Below are experts of layer 2 (counted from 0) of a mixture-of-experts language model. Rows are named router (the router's row for the expert), gate (a neuron's input weights, with its number), up (a neuron's input weights, with its number) and show model dimensions 0-63. Each number is 128 + 32 x the weight over its row's rms, rounded and kept within 0 to 255.
After each expert's rows: "comes after" lists some tokens at least twice as common just before its tokens as in all text. This comes from a sample of Wikipedia text that the model never trained on. Tokens count by the router's weight.

# expert 21
router [100 139 117 113 126 120 173  47 120 144 177 143  84 140 125 153 132 127 120 189 138 149 156 144 167 129 107  95 105 130  99  66 145 175 157 145 132 115 159 120 102 158 140 150  78 124 162 100 189  99 121 122 151 185 114 131 153 100 178 104 129 161 120  92]
gate0 [155 128  91 167 154  96 203  54 211 106 105 117 107 166 163 105 116  96 122 154 123 138 157 184 114 140 102 116 165 103  75  90 129 143 125 126 112 142 147 141 145 109 132 122  71 154  77 129 117 137 109 106 207 157 141 142  78 168 110  89  79 122 135 111]
up0 [ 53 173 148  75  84 158 144 155 150 130 150  72 138 179  83 128 162 117 131 100 161 162  78 100 125 130 145 159 120  94 150 105 190 134 115 153 135 131 127 127 103 124 117 109 141 179 112 131 182 101 128 129  59 125 118 130 120  91 175  86 164 157  66  99]
gate1 [126 149 121 161 110 125 137  80 119 141  93  83 112 130 163 156  71 122 149 122 153 126  24  98 120  80 116 109  95 134  96 119 117 111 158 195 126 162 130  50 117 132 131 118 102 104 162  28 137 203  88 117 152 117 123 137 146 117 145 141 130 101 146 166]
up1 [143 147 110  82 115 106 109  82 132 164 114 123 100 140 152 148 119  66 151 106 130 194  85 101 192  92 117  97 146 100  97 135 114 158 153 179 107 138 143 109 152 154 153 117 100 167 126 131 159 141 145 114 119 191  66 115 105  99 183 105 174 149 129 102]
gate2 [163 129 116 136 158 158 175 116  98 174 178 123 171 114 178 166  89 174 146  89  75 178 117 111 121 112 113 159 102 135 116 112  82 188 162 151  92 132  75  79 151 134 114 133  84 130 153 153 147 145 204 161 110 148 151 141  86 110 143 184  81 157  56 124]
up2 [104  86 120 102 124  64 108 103 172 110 170 178 162 110 195 112 155 141 113 138 146 150 134 108 101 140 115 218 168 170 124  91 114 147  62  90 146  63 116 130 126  94 124 104 124 126 127 103  80 104 104 177 125  61 112 142 129 124  94 209 125 135 216 103]
comes after: "0", "1", "-", "2", "9", "8"

# expert 28
router [144 126 133 137 142 105 130 142 138 174  68 168 134  76 163 135 152 147 101 100 123 169  93 150  53  97 137 143 143 203 191 138 190  64 139 120 161 154  88 132 151 145 198  65  75 160  89 129 105 133 150 144 100 125  99  96 156 135  99  90 119 138 108 171]
gate0 [104 155  88 108  60 128 149  99 120 112 115 126  95 133 147  94 129 138 154 201 120 145 110  58 117 153 132  80 124  76 154  97 126 143 157 115  34 126 137 126 122  87  68 142 169 125  97  91  75 139 150 162  66 101  82 103 120 163 101 164 175 152 137 153]
up0 [202 120  71 165 139 129  99 178 148 133 150  98 156 155  89 145 123 160 101 134  96 124 166 134 173 136 125  54 125 147 142 110 124 188 144 136 128 164 129  96 176 119 137 167  79 132  78 154 120  99 141 107 124 149 101 126 156 119 164 116 104 129 121 134]
gate1 [148 131 112 128  95  78 176  84 146 114 143 114 211 142 128  88  83 104 125 136 132  86 101 164  95 138  90 112 122 189  90 106 128 131 103 151 161 158 139 144 158 142 162 110 120 139 186 118 149  73 108 119 100 105 167  98 131 147 127 157 172 172 157  86]
up1 [138 109 150 153 133 149 105 151 138 155 149 109 187 126 170 154 167 137 103 121 150 129 114 118 140 139 128  85 115  41 153 145 111 169 149  77  36 121 172 137 144 189 128  93 159  87  91  94 117  99 137  93 140 186 102 185 140 190 163  67 122  97 163 124]
gate2 [140 137  80 103 155 136 122 110 101 136 140 114  93 125 125 150  98 172 143 157 120  92 184 139 137 109 131 108 101 165 108 126 186 149 137  60 138 136 131  74 125 136 126 119 194 170 122 166  79 145 129 109 167 102 127 120  73 158 160 136 105  52 178  70]
up2 [ 79 172 155 129  80 145  78 162 138 126  54 142  74 111 107  93 143 129 166  47  93 176 138 100  60  85 131 134 144  97 104 180 160  56  68 164  82 145 127 148 152 132 120  61 113 141 149 157 165 143 139  87 169 109 154  34 132 110 124 150 173 156 158 137]
comes after: "\n", ".", " \"", " (", "==", "==="

# expert 17
router [173 140 113 198 123 118  99  26 151 136 112 199 114 170 159 155 122 103 156 149 160 168  94 131 133 113 148  96 159 120 143  99 168 129 141 160 176 115 155 126  83 126 137 138 158 140 140 159 151 152  76  78 151 112 146 162 178 108 139  94 113 178  99 111]
gate0 [142 116  71 138 152 136 121  64 131 170 161 152 122 233 118 118 138 101 146 151  74 195 182 146 175 135  95 140 121  63 152  95  86  62  84 117 122 118  56  91  87 101 134 102 135 110 158  79 189 108 105 125 121 167 108 156 123 186 207 136  88 110  79 142]
up0 [ 75  93 104 103 157  68 112  91 162 155 138 114  50 124 186 137 132 103 123  95  87 181 184 128 195  88 122 172  94 143 183 136 128 135 114 113 178  79  79  97  93 126  75 114 136 135 134 112 115 128 123 154  95 115 137 153 113  99 124 155 199  73 169 158]
gate1 [103 132 129 123 110  89  94 182 169 128 127 134 115 142 125 102 126 137 132 108 123 110 173 116  82 182 162 163 135 129 184 145  91  92 152 142 157 139 117 143  82  89 120 147 138  99 163 117 138 112  98 119 155 160 132 119 178 154 170 168  60 140 147 111]
up1 [114  95 132 140 154  51 141  94 110 167 125  45 128 153 132 153 176 172 140 185 149  99 183  73 137 148 125 153 113 149  80 161  78 167 167  89 122 143  84 123 126 143 127 136  98 162 111  86 137 107 183 148 145 123  88 123 108 144 140 125 129  82 121 132]
gate2 [ 82 110  48  97 110  76 110 125 130 166 140 164 107  68 139  95 100  94 113  92  98  92 130 120  62  68 103 120 115 162 170 143 163 168 102 114  97 104 110  97 170  78 129 114 122 117 117 132 122 112 146  91 138  99 141  94 116 144 155 135 110 150 116  68]
up2 [108 180 158 128 144  85 120 116 152 194 110 149  78 112 184 121 167  97 169 122 133 129  60 164 133 102 120  53 140  91 125 152 129 156  77 134 122 124  99 117 161 192 114  95 164 153 108 108 123 114 127 166 104  87 153 142 155 139 162 138 146 112  91 137]
comes after: "1", "0", "2", "9", "8", "3"

# expert 27
router [148 136 130 130 122 103 135 138 175 170 151 149 159 138  41 135 125 190 158 182 151  76 177 124 132 164 100 155 111 152 130 178 136 170 145 164 113  90 168 116 132 132 121 106 125 150 146 147  95 126  67 135 127 194 132 147 166  87 146 168  61 130  60  95]
gate0 [150 188 192 116 154  93  99 106 127 128  93 152 175 142 125 111 140 148 114 139  78 110 111 132 101 101 169 161 121 146 159 146 148  85 129 109 124  98 106 166  44 137 125 150 125 116  85 166 136 120  71 145 166  90 148 106 177 140 136 129 110  86 135  91]
up0 [129 161 117 138 128 167  79 129  82 124 108 176 143 130 153 130 152 174 146  84 173 130 142 105 102 125 131  54 149 136 149 137  86 107  96 114 182 117 134 150 132 155 166 147 123 135 104  93 147  98  72 145 166 154 119 107 162 142 148 170  95 169 120  96]
gate1 [110 143  91 146  80 160 120 109 145 158 126 109 129 117  85 109 137 123 165 172 163 113 129 115 169 174 139  99 129 161 115 139 146 113 198 109 175 134 129 165 152 159 163 114 114 128 122  62 106 125 104 123 111 137 114 134 142 146  85 145 126 155 117  72]
up1 [126 178 137  60 143 104 103  94  82 139 130 175 125 110 171 129 110 134 166 127 119 102 129 130 123 131 132 125  68 121 159 143 107 120 107 147 124 185  87 111 113 143 130 191 113  90 146 131 103 153 120  93 138 160 135 130 120 103  95 154 102 172  96 171]
gate2 [ 82 136 127 139 169 108 129  93 167 148 161 160 171 148 152 118 144 132 131 116  97  72 120 116 107  54 162 127 103 112 173 169 142 151  75  86 101 108  84 177 100  76 114 110 141 130 110  99 143  97 111 157 131 195 109 154 184 135 142 106  85 129 128 153]
up2 [132 163 104 116 128 100 127 125 126 135 110 171 135 138 109 173 144 121 106 103 115 154 142  65 154 129 129 141 142 119  92  48  81 139 178 137 154 162  95 116 118  59 174 137 141 130 157 108 128 156 155 124  54 102  18 132 102 113 115 112 100 128 117 143]
comes after: " ", " |", "|", " March", " W", "See"

# expert 8
router [110 171 116 122 140 135 178 126 108 123 149 161 139 102 127 134 117 107  87 140 112 108 177  77 183 140 107 127 149  97 154 163 139 180 120 143 148  96 102 116 109 124 161 146 106 104 114  67 134  65 162 139 191  66 160 124 131 105 148 113 118 113 176  64]
gate0 [101 140 105 142 136 130 137 137 132  58  98 138 170 166 117 137 177 115 154 101 130 134  67 120  68 121 127  71  98  96 138 154 127  92  95 147 130  62 115 128 136 187 143 116  42 130 156  52 121 130 143 120 113 116 130 117 110 171 206 154  84 173  67 116]
up0 [199 185 149 145  75 136 100 123 147 134 165 151  92 151 144 121 107 178 121 109 142 160 154 175 117 192 104 118 165 157  98 140 110 158  80 144 171 134 113 143 127 176 175 122 138  77  87 170 133 127 109 124  65 188 109 119  86 120  92 113 153 171 141 106]
gate1 [123 163 149 127  83 121 179 102  66 149 138 183 107 115 120 108 211 145 150  95  79 148 121 147 176 130 134 195 148  96 158 102 126 143  89  79 185  99 104 148 111  91  69 136 109 118 123 156 101  65  97 103 114 147 158 130 145 138 117  80  94  93 102 141]
up1 [169  85 145 183  82 118  92 129 147 136 200 199 130 112 103 107 104  87 171 169 181 101 122 137 101 112 115 145 148 157 140 161 169 124 103 140 141 162 128 175 103 158 143 187 105 158 131 135 144 102 141 204 167 120 143 196 145 167  62 141  23  97 103 113]
gate2 [ 77 159 153  67 134 100 147 130 124 119 110 180 123  98 144 131 179 100 129 167  60 117 111 109 105  95  79  93 120 130 117 161 143 129 163 119 110 135 183 143 156 114 121  78  80 143 168 110 143 134 136 130 176  45  86  91 123 133 154  98 110 116  83 162]
up2 [144 150 165  92 145 242  97 168 143 121 138 110  90 161 139  80 130 119  81  98 166  89 127 120 161 145 108 118 123 104  98 105 203  83 127 121 117 130  77 105 107 108 140 120 133 136  95 185  92 170 111 166 111 131 213 141 139 111 155 191 165 136 119 138]
comes after: "\n", " |", ".", ")", "|", ":"

# expert 22
router [193 101 112  55 199  97 131 133 172 118 153 108 132  97 131 145 136 108  83 157 151 166 148 113 141 157 125 112  87 103 179 137  91 117 185  68  82 143 145  96 112 135 139 170 186 126  96 186 107 136 178 132  68 138  95 133 136 157 133 138 112  80 101 148]
gate0 [ 95 132  68 125 117 147 144 179 107 119 155 132 141 153 143  97 156 112 117 108  75 108 121  87  70  89 122 166 130 105 142  89 108 146 131 159 109 128  60 135 185 127 142 175 111  80 160 107  80 124 138  68 138  79 147 136 151 125 168 100 109 127 112 209]
up0 [157 138 103 108 158 135 118 147  89 135 147 139  86 162 153  63 153 154 134  89 102 131 118 104 111 124 159 156  91  56 132 131  67 126 116 157 107 140  80 142 137 115 165 154 156  58 146 174  48 135 112 113 144 103 124 148 111  86  85 113  66 118  86 220]
gate1 [ 93 153 137 142 185 135 109 102 139 142 130 157 158 164 106 122 186  99 124 114 181 109 167 150 168  92 172 104 127  93 109  98 137  40 170 130 130 138 112 135 118 198  96  96 101 140 158 117  85 139 121 178 139 196 105 175  75 125  58  86 153  89 104  94]
up1 [135 138 130 173 109 161 172  93 184 130  99  45 178 160 131 127 106 104  80 104 114 141 154 147 168 110 130 125 132 151 147  83 135  97 104 171 137 106 128 121 105  76 111 145 133  80 137 106  72 144 102 120 140  72 166  94 141  64 170 110 143 158 123  49]
gate2 [144 156  97 128 150 146 126 103 107 104 116 102 185 151 147 108  99 118 154 112  88 141 156  81 123  65 162 131 156 166 157 105  99 125  94 138 157  72 132 112 146 144 103 109  89  96 167 121 142 139 121  84 118  72  99 138 119  88 156 141  83 154 105 128]
up2 [101 113 103 126  72 144 111 123 188 186 158  82 191 109 126 125 155 121  93 141  61 150 150 103 129 139 109 153 135  89 174 140 123 125 119  35 158 134 134 149 169 115  76 100 118 116 169  87 122 120 131  83 153 177 106 203 120 156  86 161 158 156 112 186]
comes after: " |", ")", "0", "4", "3", "5"

# expert 25
router [109  82 125 112 168 111 112  97 120  65 146 101 104 173 132 150  99 109 170  90  71 159 135 137  99 129 177 113 101 131 174 147 124 126 196 168 145 165 125 171 120 131 140 104 167 106 131  82 128 167 134 143 184 113 145 158 112 141  91 101 143 172 153  90]
gate0 [ 77  64 128 125  90 157 111 133  70 134  76 176 134  80 120 148 113 123 117 165 150 180 182 134 194 114 177 124  98  83 142 153 144  88  88 125 167 101  98 126 145 146  67 130 129 120 165 130 111 125 118 123 111 153 120  85  76 160 164 171 114 115 104 181]
up0 [128 161 145 119 137 143 115  93 135 136  68 117 148 189 131 142 168 110 120 115  75 116 102 177 119 118 110 178 196  90 160 102 106 122  91 103  61 157  92  88  79  95 104  46 133 120  90 188 161  87 102 123 147 147 185 104 175 103 101 170 115 161 118 103]
gate1 [125 117  94 114 171  99 121 117 125 126 185  92 129 150 190 132 142 145 138 133  64  94 157 160 104 190 194 167 117 152 109  94 134 105 156 143 144 131 161 160 156 133 134  81 107 118 105  92 101 166 142 140 144  79 168 137 192  94 196  80 114 103 106 108]
up1 [ 99 108  79  99 152 120 151 146 105  80 162 105 120 156 172 116 115 158 154 128 104 118 107 151 200 165 165  99 108 124 127 123 140 156  84 153 187 136 124 134 157  98  89  72 131 104  95 115 132 141 125 120 163  97 147 155 122  90 174  79 166 159 136 140]
gate2 [ 77 113  72 136 187 112 129 142 116  99  54  59 128 164  81 132 123 132 175 138  44 137 135  96 132 123  85 135 128 147 191 171 134 141 148 117 125 175 153 144 158 103 126 141 100 132 147 105 174 178 105 125 108 139 121 101 111 176 102  90  84 152 172  82]
up2 [145 169 140 125 160 126 106 103 101 100  92 140 154 122 181 106 115  90 131 170 125  91 140 114 142 115 182 150 105 186 160 125 141 109  83  90 151  92 171  97 140 120 138 120 144 105 175 171  85 104 150  92 122  98  68 123  89 142 132 133 143 137  93 122]
comes after: " the", " a", " and", " was", " to", " his"

# expert 9
router [182  89  99 126 128  52  97 137 149 133 148 134  81 109  77 130 179  95 119 115 127 111 124 132  90 110 114  95 132  94 164  92  72 111 117  97  68 148 150  79 159 157 122 137 134 110 105 106  93  86 103  98  96 125 114 135 163  94 123  76 175  77 159 177]
gate0 [110 133 133 131 116 114 133  90  76 124 130 126  95  83 113 110 127 132 157 125 126 130 203 177 114  51 177 164  57 114 121  87  90 155 158 113 106 133 157 168 210  82 119 123 148 158 127 135 119 145 155  94 130  89 157 139  58 122  55  99 137 138 100 221]
up0 [117 129 181 120 107 114 138  88 102 142  79 112 184  26 153 105  65 138 144 115 148 101 163 120 139 105 155  99 109 124  57 120  98 107 136 133 158 101 147 122 124 114 136 160 120 114 153 168 136 107  65 116 110 160  97 118  83 144  76 110 112  60 114 102]
gate1 [135  77 151 111 140 161 171 117 155 195 158  84  76  88 158 127  84 108 141 150  88 192  80 148 129 109 134 128 144 154 108 136 115 178 123 150 192 161 163 123 108 117 117 116 118 121 181 180 120 123 137  80 116 146 173 117 133 171  20 155 143  90 164 140]
up1 [135 119 148  86 201 101 144 129 131 196 149 143 151 144 111 133  89 104 180 118 119 130 146 130 162  73 181 161  84 122 131 146 125 170 121  95 167 105 104  63  60  95 137 130 156 113 118  78 146  77 162 193 122  90 142 139 114 154 149 179 154 124 103 118]
gate2 [137 190 116  71 153  73 158 130  94 148 101 179 106 117 232 137 152 171  86 208 110  77  71 127 130 110  98 107  53 106  45 169 104  98 130 124  90 138 140  89 110 149 187 160 141  91 175 145 131 121 127 134  99 127 149 119 120 142 118 182 117 146 116 128]
up2 [137 157 146 115 181 134 166  78 125 115 141 151 110  93 153 175 146 163 161 106  74 148 119 143  89  98 113 154 163 147  92 150  92 130 155  99 130  92  82 111  58 203 109 172 116 101 100 114 113 105  97  88 133 152 140 110 192 132 170 181 102 125  59 127]
comes after: " |", "-", ":", "|", " by", ";"

# expert 11
router [117  84 173 132 106 182 112  92 125 129 136 129 189 117 185  96 133 120  87  58 156 150 118  98 125 121 113 157 122  98 177 123 132 154  91 135 123 139 149 152  94 129 146 163  79 105  92 193 138 134 175 104  99 104 140  98 144 159 126 153 132 130 122 112]
gate0 [133 128 116 100 118 182 132 102 119 106 119 123 144 178 125 109 119 132 102 126 122 157 145 139 139 140 127  88 147  90  92 115 151 108 146 102 143 149 122 141 137 165  70 142 122 122 153 129  61 168 126 101 143 139 103  70  85 156 179 135 133  21 146 151]
up0 [137  85  99 104 176  99  98 140 127 118 157 127 181 116 203 124 116 130 174 113 147 161 138 159 163 159 104  80 101 124 122  97 171  32 104 186  77 119  88  75  98 125 161 170 177 133 147 152  61 121 149  86  94 117 120 160  93 114  81 123 143 143 168 139]
gate1 [119  95 159 161 110 118 160  75 144  96 122  80 163 161 136 132 156 165 165 158 163 128 122  94  41 106 133 116 142  88 140 188 158 114 105 131 189  68 180 153 128 114 109  91 146 152  50 144 125 135  87 100 161  87 167 149  96 139 127 104 109 152  87 111]
up1 [146 208 117 159 102  99  56 124 186 103 124 104 129 161 113 142 162   0 175 118  73 126 119 162 151 172 137  95 132 146 147 114 139  99 121 122  83 147 128 125  41 117 126  95 147 109 169 176 161 112 125  88 128 162 164 142 162 150 155 138 152  84 112 134]
gate2 [138 141 105 119 104  88 128 118 127 100 163  63 160 104  67 142  98 157 115 170 188 141 136 146 122 127 167  89  61 146 143 104 131 118 153  94 140 132 165 166 167 167 147 146 108  89 128 105 149 137 117  47 123 139 104 146 139 166 129 112 165 149  64 147]
up2 [ 85 173 124 161 119  84 161 126 104  94 129 165 154 122 150 117 152 146 207 152  96 176 170 103  87 150 120 200 188 152 115 135 116 154 160 134 118 124 146 134 125  99 102  83 163  92 190 145 101  88 145 154 125 152 152 172 126 132  83 149 141 105 155 151]
comes after: " |", "|", "%", " an", " ===", " January"

# expert 14
router [107 112  85 112 150 187 164 154 113  97 120 147 119  91 101 101 164 151 124 162 141 161  97 120 104 135 140 154 116  63 101 144 146 106 147 166 133 164 120 134 124 107 118 132 174 104 131 106 126 144 129 143  86  84  88 188  79  98  79 163  88 166 121 132]
gate0 [134  75  90 152 108 163 179 103  95 166 115 110 104 143 178 136  87 160 140  96  93 178 119 125 127 160 115 169 116 107 110  87 126 111 164  80 108 141 104 109 190  79  80 123 145 126 118 107  99 136 160 131 138 128 191 114  84  80 143 143  83 116 143 160]
up0 [147 139 164 120 111 112 145  99 211 121  31 125  41 138  87 186 114 158 159 128  53 106 135 128 131 130 108 141  78  96  84 144 190 200 138 143 149  96  58  85 152 119 101 192 123 110 173 106 107 120 129 123 129 166 139 190  55 136 115 174 161 130 152 129]
gate1 [146 119 129  80 143 209 117 130 166 138 112  67 114 152  95 135 143 126 119 163 134 140 147  77 206 118 128  94  66  92  88 137  68 157 140 190 112 125  77 122  96 188  72 128 106 114 121 164 124 140 133 131  91 145 120 156  86 109 168  94 178 158  75 142]
up1 [118 181 101 164 116  94 118 118 118 130 138 186 162 112  98 164 106 102 128 144  73 141 137 100 127 175 135 130 128 129 137 112 144  82 116 134  41  62 109 110 168 155 143 144 134 178 160  97  94 129 160 165 128  83  96 133 117 135 168 104 159 131 136 144]
gate2 [157 156 133 140 147 169 111 157 115 116  85 119 133 132 128 105 134 191 140  23 100 160 128  99 112 180 170  96 165 110  60 111 147 100 116 180 131 169 136 170 193 154 128 161 127 170 181 139 124  98 140 154 138 130 139 117 134  79 133 122 124 157 142 111]
up2 [110  69 190 155 129 128 128 140  72 104 104 168 160 105  93 156 129  86 110 170 178  83 120 128 200  45  81 126  85  81 157 128 147  99 137 154 107 146 131 119 112 122  83 144  88 139  96  98 124 134  71 100 105 123 108 194 128 154 142 149 134 172 104  23]
comes after: " the", " of", " a", ",", " is", " and"

# expert 4
router [109 152 121 154  67 164 115 106 100 137 112 104 171 176 166 159 177 197 157 173 151 154 109 115 165 112 124  78 113 112  94 159 168 142  89 153 181  86 136 165 198  98 138 125 126 190  84 154  98 102 114 105 112  97 148 171  91 148 159 145 111 142 102 184]
gate0 [126 139 105  79 153 159 137 164 122  71 164 176 149 141 101  55 138 109 186 112 129 189 133 147 195 120 180 176  82 134 148 154 140 108 102 210 122 100 143 124 155 143  98 166  94 134 156 173 147 149 128 122 142 111  98  88 168 163 131 122 140 136 129  98]
up0 [144 135  72 110 144 144 152 143  55 137 132 150 148 136 123 137 141 139 110 103  98 118  81 131 151 137 161 164 116 168 117  82  96 117 133 136 117 112  77 141 124 121 139 111  80  65  61 176 176 130 112  94 132  78 103 123 155 119 127 163 106 165 123 131]
gate1 [121 106  44 151 151  82 108 143 101 104 105  83 194 173 141 154 127 154 144 118 169 141 147 124 108 154 154 153 124 196 108  94 173 113 122 156 206 137 100 111 101 109  70 138  92 144  94 136 137  90 152 125 166 138 147 148  99  89 139 153 140  71 115 135]
up1 [153 125 103 130 122 100 147 129 101 151 157 130 123 132 185  76 127 152 136 149 135 159  76 142 115 101  88  87 110  95 126  76 108 107 138 101 115 160 108  75 141 138  90 147 126 124  90 116 155 131 111 110 126 110 126 173 109 140 131 210 126 107  84 127]
gate2 [ 75 107 198 191 112  98 206  96 134 105 155 103 123  95 175 185  86 156 188 146 102 141 154 142  85 139  76  79 132 148  95 129 130 113 195 164 128 149 147 161 148 139 129 109 132  84 113 113 158 190 150  99  98  76 187 163 121  97 121 185  78 141  97  88]
up2 [163 142 100  39 139 112  89 131 147 184 118 152 144 179  39  83 128  83 131 139 150 134 109 119 137  97 176 153 111 117 122 134 135 148  68 119  83 103 145 101  83 149 159 168 171 143 144 151  92  91 118 204 176 138  72  87 154 133  98  89 182 182 185 110]
comes after: " ", "2", "1", "0", "9", "3"

# expert 5
router [119 107 140 136 133 169  87  35 149 188 126 163 151 100 155 153 149 121  60 160 115 148 117 163 190 153 150 121 159 122 100 148 130 139 189 106 142  78 172 117  91 145  94 144 144 133 137 147 127 115 119  55 139 103 109 166 112  90 166 161 174 123  92 124]
gate0 [150 154 130 117 164 135 143 107  63  74 112 153 130 151 119 145 123 139 117 132 125 131 132 135 114  66 130 112  95 143 105 184  86 137 195 114 154  85 109 124 105 110 147 115 116 151  49 149  67  67 120 123 218 103 120 228  58 135 136  75  64 169 161 110]
up0 [115 158 129 114 166 151  96 119 110  78 104 133 107 110 138  40 130 187 137  96 140 117 159 147 171  12 113  92 152 164  85 109 133  93 173 124 150  86 150  92 149  73 129 115 138 147  67 100  76  67 126  86 114 110 126 138 106 161 172 105  86 180 157 124]
gate1 [104  98 156 131 113 153 161 101 145 122 159 130 131 136 143 119 165 135 161 133 169 124 134 142 162 101  56 152  54 171  92 215 118 123 198  65 120 174 128 138 180 132 128 147 160 125 123  84 114 181  74 177  92 134 174 132  35 113 133 125 147  97 142 142]
up1 [131 107 168 129 149 183 146 160 130 118 194 111 111 148 180 154  95  93 130  88  97 131 164 195  82 160 133 103 119  96 114 149 177 121  88  98 191 130 111 121 106 142 155 104 128 121 193 122 101 167 148  80 118 232 151 106 133 133 106 122 102  94  41 161]
gate2 [109  91 148  91 192 197 208 137  70 180 143 101 127 130 109 112 106  92 100 178  95 118 170 192 129 149 114 131 139 170  79 150 119 129 178 156  83 127 112 162 132 113 100 157 189  70 110 132  89 148 118 132 194  67 143 157 120 121 140 123 129 157 119 134]
up2 [162 152 117 126  83 110 133 154 152  91 101 117 167 134 141  87 121 183 127 136 171 112 130  54 105 155 116 109  73  86  67 101 139 151  78 126 124 122 100 105  90  91 104 140  67 159 101 127 127 104 101 135 113 132 173 166  91 113 112 118 106 114 154 126]
comes after: " |", "0", "1", "3", "5", "4"

# expert 16
router [159  85 173 148 115 155 147  73 120 142 101 105 165 123 142 175  91 108  68 118  88 128 206 107 136  99 103 123 114 115  79 131 174 120 133  97 108 149 155 145 101 138 130 172 184 119 164 129 119 124 115 129 162 126 163  83 167 136 124 172 218 125  93 161]
gate0 [158 141 152 155 157 142 192 102  79 154 122  69  64 124  80 157 171 147 126 102 155 100 122 182 114  97  79 144 150 174 104 127 118 151 149 134 135  85 115 114 100 119 124  65 110 129 202 160 171 209 141  89 198 132 106 139 102 160 155 144 102 128 116 104]
up0 [167 142 132 139 161 157 132 154  77 109 136 176 115 118 190 102 164  93  87  91 155 141 119 129 179 165 135  66 160 121 186 123  75  84  87 117 155 115 173 171 190 132 105 157  79  79 135  79 134 135 131 132 102 117 131 121  81 105  96 148  96 123 149 130]
gate1 [186 170 125 114 140  72 148 117 143 146 129  22 151 137 120  85 125 103 115 147 132 208 140 108  72 167 171 150 144 157 173  56 169 155 120  72 129 137 112  87 102 147  98 108 160 157 108  93 149 127 111 131 129 141 172 131 125 103 147  90 157 117 108 138]
up1 [161 175 152 117 156 137 133  93 158 119 119  94 146 124 143  74 128 104 167 116 150 172 124 146 104 112 108 162 164 140 155  69 161 139 131  81 140 139 116 115 111 205 133 115 161 138  83 111 112 112 148 151 106 145 174  89 178 137 145  96 142  95  87 150]
gate2 [106 144 142 115 115  97  94 121  87 140 186 162  80 139  92 137 138  86 156 120  89 132 130 105 112  78 188  93  93  99 143 129 162 135 113 151 164 128 107  65 133 100 122 111 164 120 145 186 104 182 108 114 136 134  86 133  97 121 146 124 134  99 131 160]
up2 [128 140 114 117 172 196 138 149 122 142 146 132  93 145 104 140  42 133  56 136 123 109 166  70 133 130  90 121 161 123  91 126 133  94 164  83 102 142  90 113 159 117 136 141 115 141 177 145 113 150 117 147 100  95 135 105 140 148 123  91 159  88 110 119]
comes after: " ", "1", "2", "–", " (", ":"

# expert 13
router [171  98 119 157  70 139 120 114 107  81  90 109 103  94 123 141 135 141  98 141 129 125 163  68 151 124 150 129 190 138 186 133 130 138  63  91 197 169 127 107 140 129 155  84 141 141 154  99 132 120 131 122 140 130 140 145 115 175 104 157 138  89 132 101]
gate0 [148 135 130 105 103 148 119 137  88 100 134 208  77 102  61 115 171 137  94  81 116 167  98 138 140 123 171 213 141 159  84 153 169  91 102  83  84 185 136 113 112 175 139 161 115 124 146 131 157 119 169 169 139 134 112  73  88 128 137 191 146 108 124 138]
up0 [111 127 118 136 152 163 110 124 133 161 170 134 148  85 126  89 149 127 170 111 124 138  90 152 164 112 178  77 139  78 147  74 105 119 141 106 114 137 106 147 156 122  88 127 117 145 106 146 148 108 122 126 131 142 122  76  62 147 138  91 148 133 154 176]
gate1 [145 122 126  70 170  97 153 135 153 109 117 116 157 156  62 116 155 123 146 117 152  88 183 162  49  94 192 127  93 107 146 173 187 103 138 169 189  78 111  64 116 155  94 145 148 133 128 109 166  95 109 124 139  97 180 145  96  93 130 129 164 169 168  62]
up1 [109  77 119 140  97 181 118 106 126 117 136  85  89  86 144  56  69 116  90 171 137 114 164 124 113 124 168 144 114 124 128 122  94 141 110  30 153 129 126  91  83 135 120 136 119 134 190 152 130 112 109 158  96 138 187 120 105  99 143  54 133 109  57  60]
gate2 [124 150 175 118 140 155 153 110 105 145  84 165 153  95 150 168 181 157 190 106  41 191 134 178 126 127 145 159 145  96 124 115 141 117 125 131 152 118 167 136  93 109  71 112 108 101 110 178  86 141 156  30 150 149 108 138  60 138 159 132 122 128  94  94]
up2 [118 139 148 142 139 142 115 121  86  98 141 138 129 101 194  52 183 160 174  99  70 124 145 140 194 104 127 138  93 105 157 142 136 163 109  62 127 152 116 108 134  55  97 125 136 115 132 111  79 139 162  85 114 134 105 182 121 142 141 140 122 104 109 125]
comes after: "\n", "==", "===", " \"", " ==", " W"